config.yaml
n_layer: 9
d_model: 256
n_experts: 40
experts_per_token: 2
d_expert: 288
d_shared_expert: 256
activation: "gelu"
moe_layers: [3, 4, 5, 6, 7, 8]
router_score: "sigmoid"
normalize_top_k: true
routed_scale: 1.41
balance_loss: 0.000319
balance_bias: true
router_logit_norm: 1.5
init_std_router: 0.0079
lr_router: 0.000877
vocab_size: 2048
norm: "layernorm"
norm_eps: 1e-06
tie_embeddings: "early"
optimizer: "adamw"
lr: 0.000725
beta1: 0.9
beta2: 0.95
grad_clip: 0.5
batch_tokens: [65536, 131072, 262144]
seq_len: 256
train_tokens: 1611000000
steps: 12181
dataset: "wikipedia_en"
Below are experts of layer 5 (counted from 0) of a mixture-of-experts language model. Rows are named router (the router's row for the expert), up (a neuron's input weights, with its number) and show model dimensions 0-255. Each number is 500 + 50 x the weight over its row's rms, rounded and kept within 0 to 999. Numbers have three digits each.
After each expert's rows: "comes after" lists some tokens at least twice as common just before its tokens as in all text. This comes from a sample of Wikipedia text that the model never trained on. Tokens count by the router's weight.

# expert 10
router:517434533553499545528470482373431506519414535422473419457571424456570487481497479501531431504511552444459573504507508576481524467508578556548468505575461531426468517545399472424488482505466491478532547520469506471543542657500565431439441614592529505454439468526527456472476519545491569451569515463455447457568479497488514500595459438468580371505384461516456562451505503592490517505366473399574486531447467496539503476524616504418606463508523557466504460550477468516497543506427540522493511506583469442357476458558439595480482465451463424522544548510474572550559555469423407504498471542514450548438477472450501398570392448544491545538565498506520551554544583528483493507453484515414467456471454522560478483484469546468456505507475519538553452537473548499483451530480512
up0:469483532569424495519501602461507518433426517471408481578510452550420496504519528528558510559508527518539516519448444551427483585543567470657429458576511480451531555494472563573437471451498457520471512428545461479522461533359554436461533439581446480570491435527577465577509514583553476430385586489456473448500529498407502492531509484454483457431505475547436548442436492519492618556451526494481585492505558490503425429538600512490521474591542479501429452514494551385492501551553582534512423472494541522437420584508467512469524494401506505531479542509470445422516540555441567472462582598502477461509507484502496486522502432416454511541560449509490620537504554520515464505473457438532493441614442483518444500497477394460545528513520427541551547541512524391561439507529466
up1:511469400421472522447421563453499567440485483477554410553594499498418498529473518460511499400451489489496559482482503501438512477472510489467558560497532517522502469502500512518434519504576516471615465523508495431537476518533516608435624577525587494519649552511549439524517446496507565476486454537410373575485440474564578534480501529510496462507553453540518520538494512548462459623455478457540530472494475406504462531482426480398524530521537531490561478537481469541556459571521404460451472553529484488462509531415422485503499506474489351480498494539496478529526398446471493537468485457504503538494422455486567432550484498526449389518515499397541455628461481485531496489499533544549368604510477487507459458455479439516549539494436502560623531533574405536491361518587513
up2:471518450488469593558405506461459516486454548482476468487573457482453597531560487443446478487512567480448538468481446486409506494540468506623390549506517479576521513540476516554369506512581518593506558504513453462508528564442502476500549462483448477527522452527623537490488544564527512457469503528496540471528488459457515583469512482555460482511436501515478590525545484516469547509389574522476496519506487431521536451486524449428505435476486432544459408496520434452493594517567557466490439497494489478456523499505409464446511518522456457471483507467431515461587484442526488446468520483524489506492531544584439483528546382386498543574564484547537547565604552547552489508411549494591440496648355465506456498569441379328553515456542533611499417550436446467535502492470510
comes after: " ", ".", "==", " p", " F", " f"

# expert 11
router:468526449438502507463434537522525536421487460520545426532445570286478454460474465529487506466554489484461508482559444504507527502561380524517482484701521376471433425480438554496510535510504510529498514586419486528533509444457518491534522523393535466432477477484503550461525489554539454504505518529538516471505521438513559536476488495528528470529465453544534458444526512562409508503501424533510507477513358496616498524430460490561499510581490489536481489419550565497490433511478531401446500421438593487496446437454489514513579524489516496474539515501491489658613553444474520572513513428419518514565505478446508530575536529478473496531470508490566516476472474610532491473522432514423483526457491514534548570504484493424488485483509535553502499435443486547438704573474593
up0:524456514519551560453498537520523527542628511508357495590432469453504504527509529418501558475645493491477573568380509466473477454471406494518516510532539454529490437458446446503404570503449426455525559501472442651395541444540559354508417569480464412443530587571545466536479483485492528433422504527491493491527529557448468496501422529503514540550465469546530485549582486535458408609516498528545498450516455509518506502527551464479535501473502496458560553532475496509562469466524513442394594397490516462519576500510536490472496505554400521555518534466515480526466470524567535550429495439434516508501515505442578468463546482513557454544491400437470506505535448574545454522362471553505435584473513573505551463519461428433440491455501489592451489529598403460517514482541530
up1:503587529477526452544552458447557448406448461518580467448490444434465515425523439503471532511496480534486546549480496491403482522493484443597481541573461499466436492582472612433450518480456467446496448526505499636511563517454494537461486575490559410441457568563506475485425586571425596441459466520481434477499509463439514585415471490540446568472529451430523456449465548500492495594527467463583501489558516500539553499552471449477442483465494535481572488468444577564476501409494469454543394492454498550574478526419442438592436432537534515490531530486529510508546558525549465500573519469556498520557397507460422466524541569398419467617405492503341586507531502539545561551547487435503476508461439506488603477477467380508479502509544432547488431479499513464504578573485502
up2:499507489470553495462563526520409582615471512441535510553432506495482487521446431478539499493505543451433560481488478459552543571535480463599463530449467445492464506453504531510487519519568478518445493531581501464451549583480500549422530575514439448552432527493441578608455402509539427495469485554514458586559520472556477531525493509496446502448484394522428509488536455531543472549556567522574529526550496467506525475513491467487475377548510454513510468501493486410547464495506428479530448531458491473586503506502484556533487367639566349433467484513526545477542591473446631468414547486432528445476471467422556528393436435522472460567438546593563567471430485542448479497421527439523508579468488484574594425478566504454495506515498478433546464429631469390546522483524477
comes after: " |", " the", " a", " and", " was", " to"

# expert 4
router:533507499470504376446443454559516482513544465488469518424424434518512539420462504501501512543505486535503561444531438497508532476454521616299504533507459568436559528506481556583524491482546440553481443439524413574493485539430586507525491493592545544480482552513542460494495458519474409497561539501445493512575556410410508448469518420530496378436442565510509459463460544429525478467502474587495449512482527432475473462545558462543515418498566479508516521474550436606457513488530434462553384574586511454438483462511575537488489504413456501499484440522574560509542423414477451507473504497483503536491613581436537481358469537553447516476528563540514477520491483574471594483562550551488551453479467478530462533461504449408446530437496474534482657505602471466538551481551509
up1:579504505486487495394476484507618610511528420478502503445561509509512518524523540496451558523454582547522470497557577530456514533436491512445505460583435467523522429503520476527553420582553405493525520530470476451468499547518497515529531476586613452529483582470463536517469502520493474450517492557458528519503615552475514556509514522503461468501469510729589576497599498436522502529534450474463521491635534502475538458473567431471470452524460490418616531489441520551459431556511499546564454471519465472415498476462513432365411496431481488441510470565460538434463428362450566515479522538492507501478525582446576489474492413508479500498501432515500494465599485589565478541540426586388457428461462517523543480435484569514500522472522408584488485463498515511477550455442522
up2:502479544501548483493461527579497588456512499499580528569501543510511521397471525417516540449520547490503587367486461475438542515487540507520485439393568532439458491557505495564496618450491525510459486510558470544515595547642496492521511534601519479532548434562440614480492569429545533583528493540511506476543508493504514609409537510598417506504442490484554573458502532455542468502480451520523409392579493503494447573514458471487449457494468433517485537475422544566474498588504506477547430584564561441495486481492528476527447447426452445436452418493538556524370568466493476467525504513499563525511477469490450474444517580478455506502515559285551517538482514488486504485395437473518564498476489613507524424431527569522526442457518528498581455430472545478416464500493541
up3:610475430550584449493435536433544487544458538453442398492489501518506557565566490509508464483516562544539449455481446635430519384502576434497440515582462476638488453542472568598518521538516522483415511456471443550517468453449514522556420523477569420519565516446520490505422440434471447532543516473519426497506422475425516519537468557550526441529489521516661501530524485450531487586510477544413432499477567501507527549583563436520398439514539491496540506518540520595507533547539464482506517533530445491464507520443508388442503488455457536519500451494447474473592437466576563615449505470618504547543563520526557565442442553497539604508478449471566500430488537606557530445479507464559511506503452481456486491466500522443469522455452470607469515513526462424410557438548459
comes after: " of", "'", " in", " the", " to", " for"

# expert 38
router:483417476406486506475466529588458428460547428504528467391456566465514431582619468486514493499618555528477449505460541474474524508578568509542560544475489469444490532470614517434516479499478504585549536564521485536471547495527403432543489533507548518576438541471540565565545467596502525519461418428479479558493534548433504522441413461576543462444433525429387421378470485413535512496466566467479596540542464573489480574456466483527553527462401473506491550520444461512480448556520518608550531557450531457442452482534521481503612517463503542597471444494484468471539423569510439539539466473433538550597494449582467583532441528514566517504430456532510519585527417557493504426468458463466558441449522491555534493589419468442468506443493483435573391507537525524530497474516475
up0:470541447530536508509455486492492435514665583471506447503488629539490506504540461431460544430623397519509439562472552538434535478543580530506523568445521498432479528497605485573341433524479467578513516431517532446503419479562483436538496565496531487509503452568570577523501467510477492524427472478450506438480506489424482482515501622494563416503457491471517394541544484531534481579427524518423514462586465421452550606486540536490552536473483494526517527500443473411482497554516452515598579476476532510523509454511529464409470491518488542460499494477585521508529478542463511477429495354481589438539439586561407501460481469483485512500504484514627542508468421651486525438463448530529485442500511474556479513552515484538517438487532523509450432638440493474464485456557529
up1:519414508473579582470544453481512523556571479475519515553524530536515486557550480449509490531567533475564548470414490529444535597494562508453498587427535445406400346429550397464521440573454561579520564533510466462434607452539415388498512541489533462505493520452572543481511506502463558483504510563463515535480576476550440553456493488425541420495470585516511438443579528486414500541416477442524547411632491435510451579493485536464497503404546519537400509471463440504522514530504535438484507537503553502517570443503496460467496494498553452510518491483466391467395531557434532540455510477522557464575482520489426479488511558493536597500515520516562501443640433575515459557495532395481495488532548509491650465518535448449458479428600542467503514511513457523571458480558475
up2:567603401420482501438568491530523483535525478507593585453526464414490499465503442533504498461510535484478480475436481579558478542504528514550619518503506405477545565529415541463444489489476509633528483488461485513508541444574459466414510531487527454472486608505513444485463496337551495428434483537634505492504614504524502508464434493503608492423437511491539506481444562462470429503494446432375540521536578484557471589439442454489515452481500409487408488543523451550550453580441529454447485570532496448430536584458538510494506513547547510503542496548420508510421377491567469526470527559553510546526469537562578586502537527469569488566494436512475475492529425536462497444519534377546489501531429535632468496578537455471526425439536483461571505500514465525577498518534492
comes after: "-", " |", "|", ":", "•", "=="

# expert 9
router:525487540575461522477533399451465447496481498493585517516620594534445434526475465490457504581471477491486535502526467447510518468490581589486496449517466515396473425465418652389536491483492513523494501345470443508486505518480480578467552547445528455397450483507524465499465470546553551532455604457469545479492509424521453473477459471454461507512510509504491460601526479500546411546418528522581550463485448586502532569466454503479484456454490473530582629414487512512456370434590491538597527451484462493477496425567580435560592564544467559500517458530424470526482544583564494533427453555471456532482579440472539528500433561601400503509487435531527466513397485527415500553540494510449505534511484515571447433538502511508543481481522409469509505427541441614475502540519535
up0:506501612495469517410527491538495431474450430591611473454465545531493614446465446453510416523528453460459495480462475518471460410487575478504530589539470444563475496505416555446455464521441531439468483568611479509511563446553396450491479423503529496603601567425488436462426552496540503569468520521430555521611425468509449548457422456569519499542528492531567497535502511498523516500535527426465409506479554460493584557486488419520498457517427618533486462559514467444497455569506427453555398443474551426494496506481495475599482516422485487449456427510492517461490543510608500439519501472461499599505564500475505601504438497519567559555505598509457466511499596536482502510620450540452421487570565512566493527447445559455521573499475554494424475503434479584538503486426447
up1:454446516432464488495471594472482423475518399458635507452532546574514589420406456488552593435490484481522513501500543518463580500444514556526673412494531463530558543354450548476526539491533491615475521434524490447429420563628440451512353521491481530479421486555535446510526532660503538467511477525501500525498571544427458518462582548478542499445514506600513526492496515511598605549397436488486458506523490497460516537497497489509508471438543597516547545527420511470543504442529398482456474470537465487552465487473516420493431527518453497485472471491521479498458596465559508449439470416487413535538499501500516444547501428478523500526505388525481534591498437520471443532466496513456535550485480498530519494504541375510535476405460523495456517457487456524488490518611535
up2:524561566456502472460517511530494560500480430422567527368592495593533497545519400452470523524490454460644475482486467503456460484490530521563523517524502454487488581461395506506445507549612528581407582377528441579468393566480490459518501446534576553458547568428463565488553458575516548527389555493445499521568607495479439473480473500396475512441509499569476453514435492478520568472525516485525534495504522466419443496513469547424413496441520436450444462513485543485490410533528501535474409411449502441611446463511469573474453520545490463509519515467504508508462449489433495490376465480489508538506534473454526507553557494527426461555480538483639537527465552525566465501550538520497574474619487509550515390536512553556451499475448500585394510502549484526598564500544479
comes after: " |", " 0", "\n", " ", " —", " 1"

# expert 6
router:527519524515448349600539451536589454510519461551384543491501419581498525464551558438425525471498538513413494540521531521541454469519530542547496558558549521493481566547353478535455455453477451507479457442497543408486515484543500547547539506489541490605527594514474482475490459397530532486497498577493411500412524431512494412471539503494504610528527434551483443525449509489551493449495491530611553491495512459542470481430527468495487506603462634393551444453532427439429580512530563482488409566515531550472466592425510439429470548497523484492548475529448443528460555551553520495579443524515578489537508427444452458468472589432468481543452510501501467528435512563479448441484564509499484506422561556459352571585401482501579451501444517543496462501508511527579503490540434
up0:474433503555511381553525492497535466478551549606433530554508419548487451515548539460414390482578495485512462463535536558456525553481536497573521518521443520534506517438465541523452566497567438457504538522556496491459459537516487510492516441585579502527489517514483549422403547471461551537508473478448403478508521480518479475532533423566414503502472604551442454515536417468456621508517524495501528465558495484439497579490505402387537546501465440470565512528556554414428640509531508478481490430474486507475578515455435427448521530481448551498419484528462536462462550548523549494518511520579538457514433497508501512426620516388521571613391524527500472566452405507534383525503480581505453582459619604482518517505582434498489499446422533495495502605453440463562443509478553
up1:500502453548543505563526486453525432491486532492494447481600516505468517509557451456515433450515496467511434529510588577540484470417570502487548506565648503398615439462440533439542583530439458435583487436511508449561502466504447535564464502476537514594579519512513478588570424452533446493537576483525417427510474461521470547497549487452502473451520532624489400460498521479534425537525416506495605423466519512489498454490509524486524450522518570475545523554462522537475477537495474523431591467536536508502481572437521413447506433478519472498455392442536401452484554436619494601515502493500558590518481488565509486436445615468442364601568588473479521499533485536455510474418454422498529461474447480376475483534591517415494433518538525516507492518452472532540460543503410
up2:499501436452462461590454486516564526576550395522419566534570593559470533556535405490444499516490464426578477532452495564413440494495619501579496500527567520536454491443432530477427558535508509484473440383466509417565545548493570464449539441536414491483561469606392493502461501493415434442495510608460535464539438494478538505500669521526450548481391459515437466583559494543428548566412564463510479510487497510537502477492534431517480466555488549547533473566489551488479457538475507563478471582492565508403493560485498419477537456513479479490430496559517490436447528537492476515497515502518578553606524471528417437437527539609505439503541461506505501486530525523503401558484438478492498421479476554444459532488534473450543448473533527480607505410505507462534504493653573
comes after: " ", " re", " a", " (", " f", " E"

# expert 32
router:511489470511523508519573468555499444538478423524571526442519549537546478467491472476469452485511561514469593518423585554543419495473481490536488495504470480561510488496463461457503535433380513460502463557458451509625480441410531642419492506489432549504497578469531504542501541510563460416442505446406544557542391560434412542473502604567519574538510472562488541497517515513486478509518538493500455537507449505474433505475497588484471475436602574458492517535563514496584463478473498511471462589600430498491494529446452513432569591452599482467479554446559526563492587504487463576483541601470417470533472480483466543489490452581452439522559570525448449550391557505392467455505573500607539544537534463453440438458486581460564492476486509522506382587480568406474389498502566
up0:449550510500437566455518458552517607421616512471541431412648561521565448466468401498536599497518496519531592523362473461526537489443455446472472453519509460594516486510594516536461555582506501482563476513484387553482565473387532477538512483490510505435567629506436467637515503494485379523450474499455468498440502564515480551502588551400518544562543488570462495515484536487478571488526509430488538523528556472462506568558503518507466519472505545422440524490537530496547531491474447452492528582538485480504448565418430505480456543475522484470499384579564409467492483438412495567558539456521528465488502487454469503473543413501464501496478507470513570561466475507420495464489469570487513619521463525604427410494479524475556478487470511596479448492530530540632451535557476
up1:519474453492510533497579483526418525633565609543557609499473544579469415531439473594385411379560474483496555551455562412516460533489562425486461495436427484574516501517490485419428503470528465628512516497568370516504504545423542459420540482483510466506532504540500404580478473524443434549434506486515526553508512491491449542447511447523505488474556504502629596489484515437495466463448561469523522538441520485488484506541604543491475454495578476472450475545596493496500433479516456453505488539546454520565554584491482507459474527444512585449503544407594449549578568472550530636506568492466516439605477565523479521455492516479465394530481493545487500547482546537477437402510583462527506514524472505498543486434521525445505454510514450522516395627434503471517480516459442
up2:483517482531533528539547461485488498638459553505556508369459508420399547469559457505485517429526542486675518507477468453448422439362530493549470519479535474474531509527425554491395478497506485579565521543442446468466588437415461455501430536496517457548430513539507498530515604553480407502535431453408487495538510559460514482450464595455460427453538411502506462496638488489474484473534589552493535487460508468499496512483504480492582453595510445572501509520509523525471506513494472490511489458537451548525609512429448524512470512605515389523425484513586427462562553540511567532573531438492494561510500538530448501502523516530547516514346429544469435574491490480510470526553534452490479475499454563481437528440501462423500542389535515481621494507470498524477514561637436
comes after: "\n", ".", "==", "===", ",", " =="

# expert 30
router:489548492484450422408440480472587506557480519561546586561500557472508438556581522575540452428515493489554417560502449461433488525533448500459564482459559541440528520521461435462545517459441611526509628535529496489405543510537489457499500410485547477512567452445444446488492514491499486515511528483520509442493488581565495611566482450478449471504550455562564467440441506490458495475513566434584490503463496499436513580474521574606556591466571376517508414571503526447503521492456530432466641449360447566461405502492480464512486541539495482455542429392496525481521574479441458441535506470538489482506510429414491472438545350500452519483434474554531510451546513578538492553536528433573578474496510572527522607547575479438542550517480481433546448454455558492483423515517515
up0:523473432396571458455483589429582494533509525523475383602501524517416457514541499439477495455473522471548568498501410487462539609524584443507481454490479511501427512453361438587540524523475606507482567458530445527508595548426385479503420438471531482489389483492564499528474574520432481474504592514547524482495506451568517513499416421479466533476532551509599559545494596500522537506495483563552487410429596538421460622526506540486532502472544558483555438575435611496449530488501467495512590390540512428497469542537474479558498420438546522487467493505551468501532454418483548455388502467491518490523602548501454458503541453497444484495406420459492473484540499523614528500514486467601525504474522501561525453456507538500529546446496539550494405438484535500564479526591468
up1:487502461493483509508449519449506555585448457454519407509492450505586478508440397442440481486568489531502497483527518468455477490429530451540413662478492495568515509532463535488543541504502548508514465527529549526539494486443537432484490536485510400562444558454474384570494565624495396490400635476552483522493541492521567456461448480376476536525533447532496457413570494480418538511535501417507409555505527490450523447418517476468547463488640418467480458541550470438478542558523585498550578508533549515451559542431517505528528543530435510499473506404456505480487564597507545478502517434537479430484395474456483554487528452532457477499481517558516435491515501605515433422607566477505596434543487422612549500515535446406561571434507523499447489519512528438467472551579429
up2:478484622359470484478517514494405531559379486521557457519496480506403490520524472473491524432543467528535469513480401508454539504496508438521533505506523480572505435505392436552469520449528511408488486501620514477422622517503429561495541540492395423573545457547394568556471494466453440492458493480552476486504517543552445479532566564486420421564519515527476460566443629488494387545492502554537556539537517515422539547493538549564528473513499388562492530562384532455515527453517537470478545604427456541520492530488515506485440539403477472470497408432583434497550566448504496576505516553483511482482417532581455545495480432545450432505443494503490530511504518587570581566473493501661509586504487513525473501544580497441561576438519496520462449461449523515467543513517465
comes after: ",", "s", "ed", " is", " as", " such"

# expert 26
router:458526496478576568422504509456481527552433436442463407489536523579432559433551532499534543530498473512581509493481454456539428473544385538374586534582521467539494538519530453528430456436456514517539552413565499481486520544479572479552440466484488504571550518578523555436481459404607461558492532553564451525472569423547453489491516573468430452561452505500494494444449512484482497516531402537458564406497523461501482433465422504468601527473561455581614442431549409489586504525374466493441474617435523577514549573450481529461516476501506494468487551489500520526457496487452436526536434563516566440566503492498499560612553528451480514486560495573427582497553459476410576515465512405504450470557505500575474470401510560533538518573477508551518504470480488475374535495505422
up0:557534411469487565583474490475508536547470472517509585603556481506489506442459525382427665467486519396444528518512466499543489611460496504525447513449453476544563520385469534560564426464433516500495655476543477516440476564431511470529540486520485495532455606547476525479373473465555423532459574493515438507501501510486488515424416521570552531550517460492514500422465536480516522515493460471471520522501489500481415486550435534544476463539507440564518424537513511439457525533452462436455434459497431481522524499481461495537553559624493516313519559453483484499454551446519458489422522515563631467505509599590515413470636458533449500507537553544517570538468551547486570577529531416518461503530553455522412484506508559555532471507509542503458497499482545424498574438534477
up1:496516437429499471440474460461465481428523526551530549557575627604403543568579559500543545470461494539486570426425501566506433431500456489436519592503503450512444548437456573515396452549594414460524447437573528517474487538474470540526451514509496400503448419588468478516517510526512451501398561535537467494447546451395555468504483594541521494553545534525449467415448618469554484506501401522473480545448510438528555463483520473443562462498573506448567508529551539399587484486457498477501468545524581520498407567527484459480500410446520494517556351440488502489492470438454516618517529509505609521435555469570544443502497469564460572644527432471539539428505529529500504563538482526530469488540433432504461499510540479484512514496454513578521468503509471423439456467585490
up2:525473391400549503495460463562531449562471486417503458509449474496520422522465439499460457438528472478478497547428420443553569464491453498480505434482468426542559568478445438458568449517545475554514417557517521531477550456496506534554572479508580491579574614645534509483552507527493498590457576419546445474504551489522456520510527499455434476570519483559590526474485572521500541500514579420521498459416529522500396572620502492471398478480483491552508481537442452486455549566468483598471520517573493438520444488444420576504485443580497552365448497546607463510475534360449440504437475533471563626552423534470504512479489552580467417564570493483510487481507390530472522566472552470518440492519456418474540446489468497541533504516490518480508429612455520501544477539527433
comes after: " |", " (", ":", "-", ";", "|"

# expert 12
router:546545508442579466459623568488543492562419541501352573501503462478556496505573468559474421501481578492573458525516584506457539519553410603524560542558570471445465529507463426450521519483562517519479545521476428551466413432463552471419474463467469471430443551528445463565529506442527529494557510419581527478443462517482496391473542491479634490423391503513517516486471439510486547433494488494506509512416422485582621495455449536576469579472467532482580520477449444543447469530507461449488446387485495489498600493478458544536513491512498476521517502462508474477445521487553495458475587466514450430486520448457525503508406506592402476516469542465570502515505516494475489542573534516566416460466506598474429467578430494611426449484447553536418502489460508583457609435433557
up0:601492518483423542517502476537538450457489530561573506455500424528502545499514457506572486405493486464537494496381504493491537442505580469549501512399514461491580433533514431519510520506516461476488567468498492530543627529539540431580585479504508477624521472500507553414436513539479522587496498551538577542504560503595534428419534488494472567548580533502528512530462505468482433466439574416587411432530539485510486488522471451366527463540456460503479501605521445502486449533502398560522492442527450426463553506408483511572562519549411513476474505406450490374501468521491509648495491456583602532431481522511483482350592509539435474503570425521471531510472568535560403413519488603473417508506430447453459477495439477469492538466478524466535566481448458498514544503553492
up1:548468447445495497407542521507593400476585525571451561545505539565476529457566421535437535452501442417515517491491561570501462566464536493543562511433618439459532521443480478473492488669450530444555525441509473466483501477474526527431519583556514487460504570401527496539503443494450458499550539465548502491552529491575554486565469547534520481495560469545387492549463462438514497452425530472470574529565464351487468498512513411460481537637519464610531451521416466541590529536590502526523552436531393457447589494463530506415445576518487531498537568517642456540443533506512506556472566436552490451484423559534503507465531511408442552507413516442540491488538424468521520374532553542528462534563530476503492493518517448520469552477476505495535535485541437537591489576488462
up2:583563564433518500488587516502493458575496428542466345438407419582399434561503504462465532394551523463489475518452486444482516579445476477567611417517531441638489522589561498531526541551539523489504544480459504491451574583429477525448544482552485460517561562428525475482511500469483459558534500473513572453473536516597484480495520516482575492482540478571488490576459523438502534451502533485542464517520512347488505466504462488488521487571443401554583483513447478481491455470559516557483487408527486405455539505509436526499433561533503433521446537541531462480452402468518540665470596421588481436474543526543573495415523393509448484568514531515532496528543511461573431467509487607514433509507523533449454528570512460491543512441496494511571568555506509543618484507516470
comes after: " |", "|", " 19", "–", " 1", ";"

# expert 24
router:475503407508481514494516497460448595423581503456548485537450426516498493599453456546547517528526463589382495466495522535535465474485479329482535461429515493596491460596425450550517530578509563561506449472492527539488487504514547531577422477538467486532492585513548437505446571487487416480546490566344572545494541545507477544585474513445421455568553507421386462531554535404484469467499442499493488507449508567551517512543466473518556468614548431461477468498484478531477455524485557495429508494490456508446571543434530507510458415458475410528472572546463556443480569531504493426497451461501573565495427489473495512586541475527560492510498470465512523449522585499603490498528505512475517436560561442528491478519490423602586431596489590437481608576455460484574562436448566
up0:559474487523448498417464501471525560458484520483439520435500444473514556543523451524498451553576540519501535370460494487505547512529575454537481632446502504556511431498488419496520558516554527536526474477520530449487537517642501441491527496517467390462505532483531379560513416521529490525412480511434550491479433504456476463461494448502487506483465591475486485481598487435560432607512425547465506447498550462470459501546538397503590585622555456519494568494444524390455476608485551544509459438491517421474543503452525484604506535445492519502418426534593470475534570533633561619478570514473514451505492452444620462521557519528522488487526478492547452447492470520521493502605395388537530557526470436466446510505516456469464520485575511529499567483568540399616514501531567
up1:472548498480529501464532490504513530500596450498622602442448523476479520535440478436489445556520523457522494493524440556481553549394540425519443530445571439493499516471433452486446526491448483405492426451560429511461457440440511571472467480629541397399545507539516457511455541546520486503411504511469444519498451556596503435466499380460444515525527554563468564484576578497505476451522467474444425545472590567473477524525478546496442434578480529525443491521483555535545562580481519532471496571549415475536471503457521573457426477452354553471558491482473574516457492570631477489433475592465620540554532591556589453479523427516546434537586502641488482480554573554441487442523494463535480495470419521468427550527497576488496529484554526558474511518445473553503492442494540
up2:583530423550555516607509644497410591551529517484408542505527581566522431551391429476530575518527448443458545493539504460566463469544560471529546487470545481468427520418425555503493529593469549516479571513529521543491578477493458506552503444570511524557508535551422537517522539494569446549517501431469471456497449499524513645462522533502519430566521454512462500606467647475514500520526476488464507452548488462477469565512507434450482436466629515482507478576462423501505470503490463353547517484479621469502480602436548447501505487480506472552516567473487459536437461478484516547460505356482470466471487533450514530537540544502508486518493451500552506569472592565444497468553477588445425404443508465465492448545574431517423395500457416528479558569418450506536484529454515
comes after: "\n", "%", " Team", " U", "ate", " 0"

# expert 17
router:476445441543486411533405503475468433443552567483588561435564524522477481553480508455488511525437527582484592564466573544508459628540539444446534444552464540418495420507467553474499555442541596552487478554499413469530554507559520493534542430532477511490532439539472411517593418526484481460514466542501476514457447550573541470539495500544564509502566493485454533536485550488573559491516404438485535529464557465474474505476398440463532419487465465522481505461618579428507610499481466541425559535467541421533491477520459562509486438446533599522484500522483455492436494581442575495545483498490544399540441572508522524512556562426522484511493502438444568494545490512551514446440573414439507567430596542441463457457572519391451537462480522567383606540482546561371486442504514
up0:477544529436555551472329522482534528468498555566541425420546523610491527455513556425452479439444545462473482448487533563443447517499555520489534491446495419656512611467508557473547472479490558520596579518493436463521598522493405481530589503464451400540544556460440579484470553425457478621491586504549505438479472600583479423479475402525515503472453462466543544525497501512540418516488436423506448504523519494557508577529529462497511452475444488555561502503557518446443576525497501460499507495547564414544500490549473552513527514484481467513512410496562468492511444417466472505543570524474509579483487554555553501462629418550433493545452476515481542470595545495484463548455479470524474564609490383587445586446550463478508482497454548554488515570477540589531533467550448
up1:478492548578387545599407521532550424583527544573605509539448576559435441578581413423454460536572503448556563534493460556426487488441539488470496626590503502507514489452384439511466435492529543558424577460566473564549527504512481416548511539500455461490470495484516446513475509488483449455525508478543492539510486425403553400453469508498402545481476571542405478533509508441470488625566427485494486521472426526474488448576627496496527453552500501522542476490521453424518473544501532582534497487463492474446533486495419463467457457487463548454433486387510485462512423548558487453547550539568503510565518433577477406494512496450574545523547506506448602480527512551469431533425510509532586482489463516453596436537595498399518547448462559492448433541493535473503414463485489
up2:500488467414618611504579435528500509504478540474558539435571478518353528463445473534525584460446549484453561429478521572394496507529493499498499412466549497547519512521474584517507537538499481580560485530566427466415525513495433567434481474494471474541528499496428522486500500480540401497534467518510454469590427508564534530453591469484425508449526369483531554532558520488544510603390474509413485453554552435522507514555536554571539499512520480488517537493510514491414562424643471505546518579491500423486503551455529476447533549531462479512478450539486473485470493513568474530513525445516460445547306497478509478459619501460515387575386538510476508497476489470448403481473538527470535581556501547490565554466565547472604574456506461511518503504564527405483396482454496
comes after: ".", ")", " =", " It", "---|---|---|---|", " it"